config.toml
hidden_size = 128
experts_per_token = 1
d_shared_expert = 0
moe_layers = [2, 3, 4, 5, 6, 7, 8, 9, 10, 11, 12, 13]
scale_expert_input = true
vocab_size = 4952
Below are experts of layer 10 (counted from 0) of a mixture-of-experts language model. Rows are named router (the router's row for the expert), up (a neuron's input weights, with its number) and show model dimensions 0-127. Each number is 500 + 50 x the weight over its row's rms, rounded and kept within 0 to 999. Numbers have three digits each.
Before each expert's rows: a language model's description of what the expert responds to. This comes from a sample of Wikipedia text that the model never trained on.

# expert 3
What it handles: Name syllables, pronoun I
router:541394432470530507494480515474571509480546423505573483447489583551480465521505529466410436410395476492534521587472536569557456551392570557472519533504507517473485533471509499565456545503494480503585471486565556491471403599510487643533409499533478514504458531398456463561525528460579569623481510491369453522545466523587508452518470506490492529432469561488505494464504495552479564470533
up0:404473526446574474519561491471515527585521440455524443492539499598440490420507527486524430541459541474488490503532558437488545556529615385543404450513420575482565527593447458545553462461536499489503392506496513478419520560444444489455452554483507473506527508490481444544561532531420546522504519478449551519507578442615523555520641505565421539501554446466576539489522477512515515567430
up1:524540475432557532558486495473450455588539428474411537407465529532511480458495534504499446536468383429451496461510512579479494452513462508572436469423397530541452495524509504510586537471502450559615507551497534455590456547468472484505529506504494506479513473467527517558502526631466595492486508495476547463486501567566476507469549504543508536466550455358482507456481550495532520679636
up2:385492532433503485497526532539543421429492430476553469434441480478489483531500383522454553471429563479511472601490542544496499430563486509529578419558485550546545524553472497521486535491534553546412500421532514523482403441445610516465523497536408587499526509471506547543527547538515586577482451544478397505586556500418411523466500534490408549570484480431509501433464483375532488473496
up3:559483495494474542537483451492468516599539494497477466515466486520557492434512460499506511425484455507529489497421535537584493397527441423594419358457477570488475549589479550490540598478530507516509496536522544538429526494457412545470488434499549617572548471505483490534586571482438565665421555422435439497506447506493489484523588479520528449504506478522562521455548598484554482567516
up4:479586453366583491517479391457491530559483465505488495483526483580469458493493560479544502484465472483584525525533472543566509491471549558482403475396505446608398471616462487502499498456487512552501423572454471406574572475503575485456517456555377461570502456441521525566545538572434464553486493448563480410537509470571517452441478515506507480516488487412547509507443552516491399498515
up5:460461543408412515551567468414479494503534459474482483476408508502504449490453482519489519448533465471521611536527416575610497564429423440545562496415563528565586436523427463517571543519537527522595538475549605483567465481484470510409446450548486451510466546544489527464569439583504512565524466553442534531549492574472493496549565450555613498450435479506606507520516538520555529531516
up6:462603484467641456522507404481500527508465598436514555491469435548428556423516547537441524499421555470453517557481538543450492464529492519492474448447376495529451532444453506528473444522527567586507438466481477451468465465498497511516517445547461523472480431437406537553597471558459483626506491492550487549477517473588411536491503580435449577436578432494549571503575525438484461479523
up7:446357482473446562563619385533524686470448510520533530548569477572472608491601455437489462513491553558531566455577516466551479417375511455442492543516542513473498425557513503458475472537510500544502511382567492503514442496466438468428500474484483577510495447563416496509484535548486525536475552407488464468541571516529508515511479521548503457487494552461498468510476515433511488497481
up8:455474525499541494559531483505517550432504345472558489404440468465548454508543478462583472506441479503520591525533581481501519489453482493571462575503397520440568522555541455452502477489528490520510518525462513503459478531496567593528491449493479530487479554468515505565580415624506582547425499542482406547455510404582483582523471472568509489457531512530501494520445619406587551560396
up9:401522583484460521582510485442496484579497545446531492513475496522571486455599511529498516463446453510533550457478572455584542439566554414598523537455338545519517516544526408541476569536523533474556490444558530443526557436476438560474589440595487511472458464450569503497485432542394540514533537551533531484490477504492523489576516501630517479558506512422526505470550527475627502485469
up10:549487577510451542526518505463505464543560539524587556426580524441433507592506466462547460535485427528462538510517543527560485444461525460469451462548427559441510505477540471511611522448525556486464482475473486467392488513469449570552632573500463452473593460574509532476562386490573511551403528486421511487551518444463524533503585531534476557486540416459637484528529573417529450530500
up11:389504517511556493549519510507546504526535500483553493554482543603504514407538456480511553509478512460498522458490551474430483426474545506503499345512418446537586496505498522476533570528541514534535476495497598478609531508489566597656510442577510545517497469521594543456541564442490582531505540473443454527518537519508521409454473540535611534488440486445460439381493554471520395546496
up12:585541522465544507558513401562519493532444430541508588502549516538536553444514532436529568516473543412486490587446547534518498441581531415525515373457391561520563426533537525488485515515522506527573585437525489510509510483500444522475485377532482546555505595484533478522556562619432602501435530475536378482516509513523435522513490536567378553507482497423500500526545513550503524524509
up13:468296492474526448535607295587507597576506428470475528432558451504576485431500466471444525546530494472564471533536559529550533558492529560496532535539509475551541535486481523498500479506509527484459441486425454480527491520498495542543500483573508511523465502501496531520575522506546519530564497456509501468550495467529590468422529625593521517497496438391560536421554493475504477471525
up14:424517540474487495538555466450502500572456517493526494544479503490488504527554534446525498567448471465527582538552525477480482471477419483486468491510587470491578551559450506604519479473563522549462378525479597521555467521442485524526498546395552408500491530485529513457577594489436523508503510510489604516532580499635578515505466482605544609397479450443495498422577570395546418503465
up15:489491493573474559505495529513538537456462483540526529450469448499472513376543436508588592439493381456489457442488505518501503489418458413457412473415492475567486533478547550378482522437560491445505497499541492458499568445507508498469452526542530557562516449551470549560452529601473517602496439458440456414556381482449502555525656528500493497421466421493486457559470518484541511433531
up16:483525521541445527548492502465525509444515517489585539525465462545507532454499418543530478486461560555621570520521558536535558543502592541474557422510471486500484506530471602534626507474529584465437408472520551463484476500408587427445447402451451590462511445480552546419494523460503564520566498551451427390426541569468530473419497505502484520566480477487600486557489502426525456601488
up17:564515511427471533558512484490521463575486586537501450640546522512546483431467482428458394535504434514404531592529549438590526446510571528444561540532479476521448388479406457536470485563535551541400454446451534502495466506486547479480566464549475556544453494517530575550612461497474468546491515455553521462552578476510489553522505499510577593519426386514499525560576495448528444511533
up18:447474475429534475577566427467477471475410490458492514571457493541554461498529529518473518489483557465562491559596484554461505580595550440561536476563451594541551483553485490512427514486493585528456461533325500475550504570394507482462511473503410480481492474499518540526519532523424506540570459525569384557531519396609471486408492496569567532572538569492550505449517508456527487549509
up19:474525564481470440528529517400478499552389444493506534439433455508441515556447406478441559474455469537456511531484607449520525396379511489523477422518487544557564506447462440445531527501517484532538457445463430552436563504493434499458539495450481538486553376483490512456467454477551611586450461464498453428549557503420544531513572487482447595540486468388490543500500540399533504561507
up20:529525575501492474514536476497487481533560483563558510467438442468490537492511386542520592420524474530498507488435493498497494542526424480566626563520521437565554460561501501447493516489543540530582492453530528397502487559464395545457507399446520635499495549464525552453532470582494559463435464562406416450454437471534467534489415429513514562432481600472482566540464469496618545530496
up21:520450563499486462501545519490549552500430502548534532398489478453454519544524536430512503504488490672528440508520496537406533564504614543430478491437471522533556488446544544460586516436535619549448472433519488425519478470495515563603474476521547478446577368494509491488441403433493489502543500519432493497529541468492480458435557582522443551447640521520582509559538532478520539523508
up22:480525503505476489572525427561506441495509452494548501447485469504553526411559436536559473464490558529533480589560573493541487538592484454520481511368522505458565458555488625446469453492546512569498481563517659505377430445434571535451512533416466526505558578529499460482547497507483453563412493498438423505515527464526487626491506443564544519476472504510524501519504549507522371519438
up23:508512490487457513529460468596562520473408390489548466460525471505448556450439407522382494485611486480503517576401477479393533480527557457462478505525451457511608480498543550530438564444531557553532525496416559550568500469473419555488395505475447534458496471495485595468580453515561476557554528431453489591532543513549546429498588539476439439475515457441488497479487463440431452532457
up24:537441490497471526552481466459583639529478498593486502438493427563495472544600470401515551617483537511521528582535530426424523441444543532429464462450472445467546505391520479442489562503506489494533497533451465440545524482566493524463577529527546530491499470482476579461484508514523598450513400482397422448543604512520467476524494510586490506486452446503607493558411588461497467479443
up25:497538481506548560499518447524520435506396454494497498480515409420445472565444475426466460518480498482568572548514491485448520486505489499447438498456490506440451503474509542488490513370554613495471409522398534480458513516446427499527534446454490498443461358447501543481531462474593507500579416506430521536564604517539529521501539536491438578398530418500606478509531509412488398482415
up26:471639530426521537574528424533595561583467477513473481448486479486424474524519565364458562567548512536453501543599572465581534566486430498450507482493401479582527439556469550475446443557497477439557477469398501509552503543456456608499481436476571503525504477461505506447591442492492454495565524481465475479499586559528551436491545569554488531516584465498498474434500576469485460511457
up27:469485581514475526537511530392519440533523466548489425517554436530507558519493496486499493469498469482473464546481477470503526412435434556532624494480529564595561463539553475490511606455560465530577498368456480507462464490467546589471503527469439540521493524531482553509536384471572562584520479430494430369529555512465500516527597508442462495465451540555551478535627459500607520535572
up28:541438468418536571543452409461509524508491528591539504518551472524505468514480457395481519546429453465404509495469591537569513436456524536497448459504406542535441469583523428539526494505475491455553535534540464364377498553458457494509514520490437549510451562487482559576552522511470411587406458477491551506498439492513544507447485563577426494478519444442448440457517610391540513484557
up29:554539556452555487519562440524514524521503435515507511492493481542441480429326519502551431486500460414489491417620565401558530435581442527536452568495538521502509558521512518494452546453557493513552452415440426408434569478477490492458438485551471523472519449488581481529595476602549619534517473450445548384504483467586492488468555483527504549524501464469482523510582507498478435524528
up30:526497452476487535492451472498604538557438582513551503452552482429415483583480549456505432532502502574515501518524557597487480500467519448435569552530434489481502441507552540527502471497489563508386539476425481470555450432499454448550515521485416452479558453541506634483565468540472572524460476491486545539587533466500508430423487465494438563475593489491624494607486590442487388581517
up31:495583488500552504533529414502503572495544523562423561479477502521474526452524505445484572454446463496508509544457600538587506578580444466510469531514447547434483529473466557446479558434548493495574465425461544415473552372456413586452482466440523562569412356452475480486556500586494465554495491453506510516549522553565488509511581577554456564453572494487534486522431487419537439437528
up32:493625509453597449530528415516487451428538474451578549520534469609555457413483522519592519432473548486486544571464514458502488497524453464545637464481454564550470498423437518546573520535518555450549452467432444463432547529492499467397579351504476545575494465445529534511498488489545563513555536560443461503571589521569453505494542517494463591525545455497512522510545527431525507522468
up33:524397486494572497582567517533558593440477554542489486523521477423517563495466492393490518485497463480439528528472453507578513525488487555485494510515424484526419490439478496392509548449541513642576528557446584464546558499549489514538585479549571552493599483519610520543510433579504587447558520492423588483443526480489516524446443515547524513401468483490548559431493446489602462460455
up34:511536534536572459573490541458493472507556479445524581357538436529527535499510442445467510555522464457591576537438487548482478472513434483358523454473506527446503584448445531552552526537548513547588530430399528504531468494448442488562540453530545487541467510378538520475537496530473432602491534474487501601502586515576435458489520487483573544549562491573526514478520592474512407498408

# expert 6
What it handles: Line breaks and pronouns
router:431486465455491531481529471465512556528513413513524497503465537522534548490655502515552432519483473417483495444502381436501535552442473507619622443524546496550492496489524444538448494503489488544535563567489535522464475417549466446466505386581496581443544509520493539547430426522467476463515505463569516612511523535354515416513521535398489485537524467436579553537507424510526523568536
up0:457503487455415493489534441491564543583567412401454539448496506526482557520581412491385520502419506608507517515425528523541480486485471541494509507456402457490526429486501563459516553582516492584481537475435449495513548474510459386539539546509501490511498429527552466499457507538529558611459474518461507558501611534504524532428472563525462589507564531501530570438438485535530334481560
up1:559489544469513588548534456500503638562507563434465431500535541377595475491487462519497501587581483509517470512546528509601589506439404514456574539442505444490548509483445507447433457483521522469510512548522476512482506435487455424514444570555572473547503572483502478563500569613445494573428431549541438409418495506423464418420562518509512491493487538413550565495498472463491493553504
up2:492567471489515588576526440583490515507496531497471524480473465416519503511554410532454479550446442487451448534476556544430486472543479387504559603436504521608472525579469542537498476559537521516567556544525574568511455409419490478456488523497488531460528419442513457443485569588471557487558486442534555439512524476520498475460568533549571584477623512470437511564523436530439364501566
up3:532484537517495530568522559460503519526551481598513479484561468434560518439562550475537510466523489544516485427488509469498618539535520508515577562391532541486453574474517494491561535496526448499466405504511429514391502516484520555602534461577432511493449497563493592569625454492510530468460443445563534587507491515446573557431467471463395486568524537491580654519484494418499444468544
up4:417445494413443437545448520439492439517511526503548529607555417479587483411473476449462516495542378439476498606458528516490497430551568517546499571460577483480419415527538527471447508421538467602431509521509529482439573447516460461483433462534419520553447511484525491560653443561535505506440469563474475493462552452474527514460465433479478531471510512502463580522549545435461578541521
up5:551519583451555609531528443480465565520503497513555408546602473462450498526486537490573505577583567528556457533555439461573618595501523486530566498456499506548556472503511517513519499518503439550605466575515476514509396540505502526504545393574473420536517492479503564576519433548443502592434477489564409377503489551482516481398478506498541507544544559462487564492533490415557495515509
up6:517454564418467564545517532555509486486471423538571400545424497415457457388553513502507510481501433552507575586519456560412596515446413404504476478466505558575496473458536450490492459502555473552519556523439538478559410490527500528462448457564472455507583445540525477478499481586525447472504539410457527521472457488553476444485501546466468502546500482531499509428586650396458411460499
up7:451478524452511517517478477441501465525509516522511427498453437483607492517528378479527508455535537592506590417458532579472566511484524523581573491553493397479534412562462476424536587534517493545517558442507563531452461467466456469434547511451436567478516499491531484478521471550462631488512454399526503471550498502465556584434497589480482510389471434409554498539497511506525447525655
up8:557469573488458507550562474512524568535581554533611489526528552527547508467516481428463583452563477416476526517554532508523534517489403549538507563454497515526477524477537452537614507503522501503526505410495489410509425465487496634421446441571546618472464510447468525503523572471478531545527502551531443427578591555435620492439465522506440440432508520464518541466569493473531565574587
up9:464502523558532462523525491357500516421437460499527559512506425447525577489467421488507574598535489454531573496489485480568581546458492488478615444428445500492471498451486512609470514483526501513562531439503498484568597442425472537475489454562519542546493487441479539533553400518460510383443542499506431436507521510490479483417491480491417458516432567432459579523608422423583477490449
up10:495384597433524525505553535495681467559548415468536495507556525482450395471495476516555590498487389530437536532564551450422548464484512402549468454552530512540509470515504577479542528538551503522513497499488579558477470504530475566532418565561470514539505537549473531421512449510429452527450532557468588501494485473552440563471452611545445574546472542501404569465517494462482526525491
up11:526516648580442556482500522532489487490477509461494416444433463563467528405509404512557495550443523514430551489471497458501630525443510453488601579514557482552518491622461573423542526526538465526533510450441510552530471486516447490466433445497403544512511485531546492442495465542602541499501557447470556604462479526471577494516502496488573622434466507464569573471449564533489435532496
up12:483556463487440405543481512448530521535461573564551563574617472482452410527570467502579557538501422478495513437564445512535510534556430437448473455489436402595460531441496503480503581501509515543523544493477504436407500553485520454521561477528419518466545469489541510401490478531488492476443453534507448485494489401519475452580590598495472522435476482484391589422601519516483599498506
up13:467548548424508505550496467451505454516526563446572450544525486455416536397502474458566482466433549504617462560457506472490615453495537412505471505500485503536522486647534489468524453463522495511524515545596523484470444490482406486538415493466432553487431447475606443550553483490479547456535506465503482554517467535479487628551468479523546494519488523404559624558476642501438517480537
up14:498542514485599490558498510483523524556522568496504527501517500505532489494487457539594603519400492467518500505573557561566470466486383476449463444471420487483589548502536593515508535567549480577599496430445498482550573453522512502471532383570543638561401406462497515537478536503428489483433544598501473481532520437459463468494538535526507534511598571395505544518550486495575542486548
up15:505523497386432545553481484451497551631552435499602489463596441587462593482430496515530453574597494572396562451490565526471578511527533461452543471440524483493500460551475476502544423551531513489506482503501500475513459581447565550418536491528467542512486515412517429590515414426553567409505471540493454537586505497484516513491427517471399464425520541460480539437543524525555516515551
up16:474454539455524476524561547455509503534542513468502435452544485528397468412593482447567470466504498494419510497455460519516597554546529385521630495484474576574424478509424483574466435525545607502494577469506487512468391503479535453525564417521451540501552487406525543540490395550470548518526482530544583447551531515385493499595534515497466488499470420498531548544539453393474463522472
up17:487548503480555498514501524537543420564633466526577427535568477478489469532506371469503523398507506553443525568431528523542559435565498460590582450497438452485431450477626539485446531492534581523594531501584540511546493425515474490511505445500455561501458547638539566536532479534478474499497502527464465426587400528460509516443525538503494550544430535468473564572570511527511569513499
up18:426499589542446493490564521481495492460529482541501498485550475459463417487516511464540520419579453535541522508495533409471636530531470408460442489500545520560512550471529539526449569525522570517507453493485546515389542476501496547500433425547520537407525411504421514500554416383551539470471489506416501515446544522352518467442478486585461501523580551473522579417480454392585479496541
up19:546571635511509477515559501487499487582564532637504513490520494544499570500461502485500535566555518522497587511568470401588573471439410394542512507479546518470569494579583466583590449470525494582517515534485569559455449494472507574513473440588488519515488501485540496479483454444520468503506515564565493496451507519432542414440502446479447577502478567402586503443561560432481510548424
up20:464410546484463534603536514405467468527560563532509514625483474565511511490524423484518514582589459528511513475517458481552583443503457519490554487525504496592530479480439505630476573506521501559566539480486524449379464470508546491453531433412377586509537506458465477522506482495429434476394576547579488506439503482452542498537529439521485521424444572525554474486521416465597506554537
up21:552544489492619571529517498509500448557520434593479414508550529518519590451567474505577526460478536556467478497523548447443545413438518535554506493413424533491531486552507531494513468572524538500616493444551430592487424474472504530494621436548491530525643471532533522519573448476456595506494509479573498484513500518507500438413551500569470478503493478505570553524507547505603513642549
up22:544507487545491460504504475418464484505484527489524418500517540393494426546562414488556495497489538557459573541524613495572554437497526428497522558455487556487545461537463525553521441493540612554620533475569483411451551460449469554389422429590522520499539500436514475510507516525472485425525536398439505514539482416466570353537539509477483546494463511430517599516517489575572514491518
up23:496518548514434532487510478475557514502432543520523500443488470529400520477542563501568522526532535447459435532460469442395583566477521426527577588529502405554483495524471614402557492507526496590521577405526544480522509526471462433481510476523486510538619416451560515501536478634554495567632453486527438477499549512558526445390421550465536508485497441473535519485485482561519414492533
up24:531637569567486579548493469449463504549480476551481476434512411591435531568392522455466505467478387511416381447511487511538598481526479464485508458377477545512602454584509468551537480517528478528505444558511476477423484558452459592521507449532528567516427513460497449547494412438524486409447542437495465562469555472497532548497501492524427508445535547488525580465523463486562509540544
up25:515508560478492523497488554544535477522439442460511589430570392426531533445583454498407483464486447510521539462486515518517518445480469422482454443423496561539449531514544479474467558465520536564541496524554543607410479468484438618527497489595461579537545460522435483512497520624421450486462500522459545531391551511470441498499531542597558455597453483481462521416539616463542452537463
up26:484460514544490600495631525491554600408484451545567409424506455407560547485484506487452585499535559456494456537475565518404586464446482478517533435490512535545534517461497458464533589538558503473484454452469545489519411517510546554524500475555473550522570457518444494495520586502517508594474470545569462373496430594525533368495524532506477502448499600495603554538546476523493488490535
up27:565537475568516396533510491481484485525460491452589498586494519507531572441517412475500506541436396490410574450430484500474574429422572460572544498458451457607505485502579491546401434534540572542519482398453447550464591437482468485453551416617414496530513521458462483531529460553519493464469481511550526543524520443497473517469554547552427508512479507532501519518500460434562443629535
up28:488602449536513464503548475517488663550575542575583576501514496390596541575554486456417501527475553582609469465464574511507521536498416512444538477424494521493548531457513482479488542529529493542482433455450585545433526416507457585523556517473471544491515486514544580588635438469485539462466506539496496506482487579482565462497517540498460469444483548511587499534519504435560497440569
up29:481459522450563476485542476489534511585527549563521500513487483489525565460535447553451472438505424557486444578490537460555533566540556515485554543549474465600575503576570479411430456522525551476595414480557548560437480399481469467551494427487479520448537456463420611523552510520530543542514469368526555534519514487541527552444462580560606454532595500443544570592467545492541473526546
up30:494465629513545500533540446525514534556456418477478509489498476591492566487557549514488517489553412474412509633515492462503552555441553526519484534507497493526561513490404503486608480565528515492494505434535470454473482479420519398513585467459460501524483495608500554432483480451499617575457477398521539470574531489475571564405585557536579494553565514467512487442550533451549461557596
up31:512575598493536467473523499479540445556548448423552463556481492610522508421483379484521508494506525499500452580496433486572558431576531537605529473470577461573569451600409489396459584498536482491549492444478544486442403455457437451498505436474404565468559551526573527515562500515488448504504465410541517447528520511540527489464475493433518512420478432473609520532525522480562507562528
up32:547572516493580487501514477522512439576392336532544474430488504505497539460477480522507529415536522518549534513456584520384531415485564484561508486525546441529566404510590487439538513520538560435486526508505541526525490449460484465458472490483424558496392523567491511466567512445609583560442485550529487534494462559587554591526518506422528534477533479476515526453627464423512445552510
up33:629510519485520444535511471510496552473604443524504507480426489538496552445548402457537549432550393422512456453495440415489487459514484503499543503486463447574466503500528463475572460504554533522528477528472465490456515471466503492465441439521434551489480475550526501451494461500642505507461531559457515541547461476528547489414595504526396451582505438475582573521624426447591391499606
up34:454568510506485600627546497446518539528542434532595487454555420571518564556439514512460456522535465501503534542487644573564515456640525457490520472536496565494517502568530532434583489526515511482492564501535476456492537537436479470521503438516426415487438499514571611476596452490489482553504433512489494528461466533517489547531571579531620561540598498446513469537603505466536475527503

# expert 1
What it handles: Articles, institutional names
router:492453418455489496512598495505590570540435549508552505510514546612442455594491472426562455585566442533489494516462503511580510529483450439456485546520525530474611448456520466542484661485491503442545518470523601407490405538525450521565530521465559566472495480462562457434569561541481483491480438499559406504506512637519546507475521516528562506424451470528516538499578525553525556525526
up0:615436625507461498504460441423536500565591505542548558495475514441511513523484434469458495542467552524583558483455553457572608487544453476534494553472546434540577535499602596582556492565505483507498576489482424483462523576558480525471563402535544522586501505532531529368467402468449509558428457563456459498505464468489520529513515554516491485552519544466443503493420503407581518506520
up1:467586519559476592517493541500543497459598504417524404527470430542466439522574531570486521508372556546461456577481560455557620411493472512440391490552559526541420504477454505562516448421500504448589528420433504488462530457480509489556420552502453501589526436516519486450473578493480548470427429479513472531471567494557477505457491571578440535462520472511426551462497522501511407462492
up2:434481572478427529490506500491547454518518458528499470558520480547560475480478443588563504552435519537502548526443567423564487493429467438469497477434453478507461513433456523545528537446538574517561643459489456474393475445517576472532447537501465536527514503565573646465501550458506521504553527490458508495617453490552615511581489632522489571411499523504449588449544495484484523487406
up3:482549532466454539520496532480490573434472532405458496458517397527498562501494523491551542411479506486458497514428534453437484552433506566565482452358461474492540535466445645478515593455532519506579442556452443441539551570488577452483485502622512462592502462547547490475564512430389485552543510567467500464576549509515520573394481564514443563496476512458471489555549472460536542455459
up4:514500573466522451557517458465509531478472580438383435452513462575513483416491379515560513542484452401574531463496606522525475572384454483488548512517470547507521492473507495492544549520541501468480573477478427487448483513460558397531560566555362562570482530505498475450468457497482466482514456506459618535563503481494524412469562556519473561479504568577530575397554506481551538537423
up5:473411580483464455511445541482505489550570562451505462516502499500534485513638474503569488472572400457499484581445515525475505543484433508481509463421442476511523404478406447475572516472512507568441470466383556570549486485483524498493513475571473441514482413459512617477507450484499567524438583498521412485504500372462557441520547554562458505523478569444507654520493479413534446488509
up6:541483530605524474552474499437425518492587480462437423420548472506489521468466461491544462426471497547434421569500495419474471476517513554523446365474527480527564511503532516582492501472531501508514534471474460494551426521431619478543551541486375498497506512482490449498575481588451549595566515460434504421511434384520529474431586537497537489449474508486385489507543494460585417594522
up7:481512500543462476537553511512496468477509517526565519441403507535466495511577537473494566571492421509447539496527518497504522566482451521464463399481546495519528517506478510361490479554517506503542499472348534523463517542406520480495526361499549468528512393488526420452597540558428505433491511491558362400468485404532535400428519471581395500456539459446457510513444481503561536531453
up8:618384626584457580517510384549485579545546567588497528516463480484468572527542436516507546470480498489531527471490560457571497520535426467541518439484546538499508533453558581501499476425549482497523433415477482508453539540489555434484500438519551454464497472583521445465482440489413590522554489514526481503540404531540544466516530539584478506406472404444408506405549497490498541561457
up9:431543625428438493497492423508516541562449494507490490456473483378535551573433535524458584490412420395454548586508431568602563473539542540465497483465452425473464541521519536460519511527527528515504474493525450473458480435421477488478456459557521474494422488422542498493560482480376593553413552507567510551579479535442518520564551487514505522440476584464547482522567540531516536525603
up10:475530560535466554513522535432493467494557460555502638438393478486423542471477428484521468502571563609437569522615540469621530530515428428448450495472528480523540485561488472510595540496522436473459503487521577449469492534553563489509527443454535566517495525476452468405491448526535535564544496460499575465475586513481515585474560512521419595529525509443524529415399509469604497537470
up11:515509507474558579554561485466481531483519522462494559424483468505497530528415436460444579538483444396504643449551520454552498482589503431483504536521486510466458588476521478514493433411543550501542520463546552517490496504521506601573576490478506582531467456483551490572583460463434491443481471488454539451494499509438520484466560616521386470418582480558641519470552531407565547482451
up12:510525507443526445504474484429533449557574524475564467498552507450512454378570488527593578488569421446532594467467550543529503472547465419424482347461520497549423498422509513497494500494521475494459497460406418594582541347513484510553454501448523496518516470457474475454542493462459542511466485522475471489505556452448641548492537560606477532447429535477481516526505518546483575531531
up13:445546578426366497520501568463500416486471501507537496482464484477483451464513506483524468517427475443533521505448487463552480463425555415495505590537473450463495412454457561489554580503515612528478395526410447558565447501462512418465519514536497537517536423513553495448509503430392541583534491586471456485612488404507585492412473515547438494509503495407468550563525405519533482513429
up14:549504481485478473525601390468504562610446397472558474492443536483478548478504430578493545498484428504442533562563503568461492446535529441483657550400488465423451479505495494509535509481515498534465569503522536476523576542576489570515540416576561446514508432529443540486468559459522489478436435572475518466552570560594504472507510544501408513534497570484589541555433614482547514497483
up15:403517554517486470536468544394486408571570494495501496513423526581556458514479498586491516484534506490351537467555506446447430589457550547524491533421538538544465522481516515392498477528520537630445472490589481463467515488401449505540577482514590486512473534550491488460439464566570497485506442525464523572575599530486500531555498589528537533493563504452520487539516425377519499576470
up16:496587501564440513466468437569578454526498492474510454461489505527547435488438521391457493462492507495466482563604451438543528368534520495509483531519499532524466501477582562552503455388529485487456616506452427447436559445500610474403464528490470473432539557507553488490541528503480431476462489479403545492538605541572482466446451509516440491561508511484439456420558528531581547634512
up17:480514601577456464518528477476580526493537422563499448423451471556505514451550403533552595520506540567525457539477455473544482533557503484471511443335599476516512513443506573520494552515534639511451474520451412451492504518440517490512577546429494501521493469513582481503589348495508622500468511487423504510578453535550544569540513517559437487516521502544523461475523442468501478568461
up18:597404543483508482497508404499674508479449448523500511506418507551444512490430421519559504547473525482526500508462479482532507476554452380458486499448496408506469422511477499446575555536533470475493569492425397530369550469485461440487554490517457469453455425485459525421479526621446651542502526480543491414531486562477489461481507543509539498435516476418464482494535521516531518568545
up19:501587534494547538564497500453499512456466553547542384571518475546494429522504514442579481499477513519499443499499461420566523525593493541472572381533554516520518464478402475442478524439567521511448382529448586492515485550456466510513571454545468519484496414493528405586523536582439546509537500479471533456546411556496544603478550543487492468451488393541506525538627486483481454633486
up20:468526547476494409500441518561655474535470517505448461458561465505490417576487489426569587532506487557481472447501460421565571499486482444427475364446445483541485417590480490480486456529526468474597502521492497454470501493421456487489597395512538504500526410482557501483492479480474552489515544539498386539467423489469508480562493548392567503440530536485549537439598504565584505526564
up21:460552483502558536606480530558545478589587428432520507490497467565440588513632470449581554501411579581453487481580457382558498513487513553513434491409502540498565453526484480469473555472543475468576470529435526557547453511461468507461529545588476525538520506551461486594532491560523493568464505491541538525483437518484532522484550526569455545458497389503611519509584574509550510559571
up22:513501606427526452494536503488513470411433436675525438531477423557506481454540425526519555467452535565471463503649455418513543588566488499451504521479452484542570508503485512511510440494546492477593509543466511495419449503446547429417555526468475449499521535527486472505487450465542547486389525570458550500479517450538427489513523471550435507437526545558519457397418491391557469463516
up23:490541596501506520601482507532504465524598512545528583511561481492467426497547557492505559560513522500440556432585490528580511529583462414474499454503524579495514495522464486477505461438552507503593497504513583453469422536490628577535565406570540459564456393572551461568569512523429494409471521459460491458454540594440479460460536533561503521443555474531577562526538522440526473512405
up24:513538551493456540583571521489448485477515476532528526519530447452506477357538496505538495547430430429422542489436460483477519445617484503573486558544365489455417483509447475482474496474550504466642471552437577491504563476516572543537438510545517476496457539462514533504576505397542475444488442548529535420418432416472552472481500577487424491459510522521583574410512580477472443527476
up25:425406486474486471551497515431549518538494556478495600500468442439444532530515403488489492631529540479569463429445521563514516480524482514509448398551452504517553511502450491506505554415511531555355586495541521521472541438401445506511463537489493437531463520601467488463571483535468549500473476508516423532507405481518472602576462444472573483418450410533543441382563541503539497521462
up26:423543524549430515574541468507547546529413477523569531519466491513514488439446394414509474546383445514486475502477509477590495504528462484488517509478549492456551471463555619484502504454562450469452522566534490543457554477436570431571543531542537576474536513338573435447525430528552460427439532503536397505508463465551630464511536486549411570437498447453497503504523499509559442524453
up27:474544627452567544505442537595630511449528499463479501497526428514499542510566532479525514472466526621501570460478522513386608436494589489495445502533526512507485472543385515522450553449511568491489448519418531466445503526443537515557412533448419502445488416548608514459484419447446529530539416534414505512503486510465539519460463479548542512491595485491465504456480442446576445552432
up28:513342574566527561490505374497620544552559455479529512554523526550489500504480528495549597513515552523496473483420541472499497523588470527483550467447551478515511519476467486462541511474573566522522510488448502543353498531523537495564521423517560426440432321518453431474506547493387551451448555526542579448505593575480507507485430542505502520504526493437472516490498509463536521498441
up29:535509559478490482591511421438478497560402529489499490547447517409435450369553440417449554579606573445499604547528507458580505454476483460492487484476506438494549461439560535485461585516532488449439420518389553613458545566502449587500548460476461560435484529541547495490514496480453477542492585542459542512457515416443510474485467521506435515549557518473598506467478584475510470547485
up30:407499527430567452533533524476554503493499493448542479531485474510589583486512378586474495505436524507530515436452552491517563513520506538528488474441430571525580487429455598559423542408529484484563479468541548471434524489394624487455432510445431538476574458451536580521503546459552439462470494452394427553551599467547526508443467499518460484476500546499489627453496495431502576479523
up31:471570524416591499548570401523543520553511450472512446487453478492505466401443462577472517540428504476466519531479512517538493385575531511551520485499479539519453536531508543470533483516545457499534538501544559517513484400505544497435530559564482475495493563411597495635616479435501587455469487547511522484473562468631542556408592462479502563432525427490501506433575434467506538578443
up32:476533486518526430625559431555510533571471535424547490470445502485436589464428461481527538563476548559537465512583461418578480532478469477438507428387520528474467474430516506483465494449511520501383442548484562528448435537379591481570519463428451553497542532500587495566554492499473540571509462486459488561620575521607590515517438558507481456502488562559502436500510524523495478522510
up33:470499478555449561578491458433463512529478531568490442624505538431502534489532492458507467427503475552464573504460496415542515547509491585550485544506507552493487572460428642428530452500514535549583572463521521499462537464382576473489456547438515514679532478533485550471497489598466570498587492464501426531543513473472436510590446425491502498497488497460490507386462516456567438521457
up34:438562624511473440511484545538501498527588487481425584515580530456541502485444481497548565548489469536476516488561609549524545522478469551466411413513480489449464471485542435535479440515517514515484392440452482513570534477408519591589550444509464533553603578489564490508537512505385545448425490558554461542540453494484507526419526508565528515495492571435505535398611488444579446491486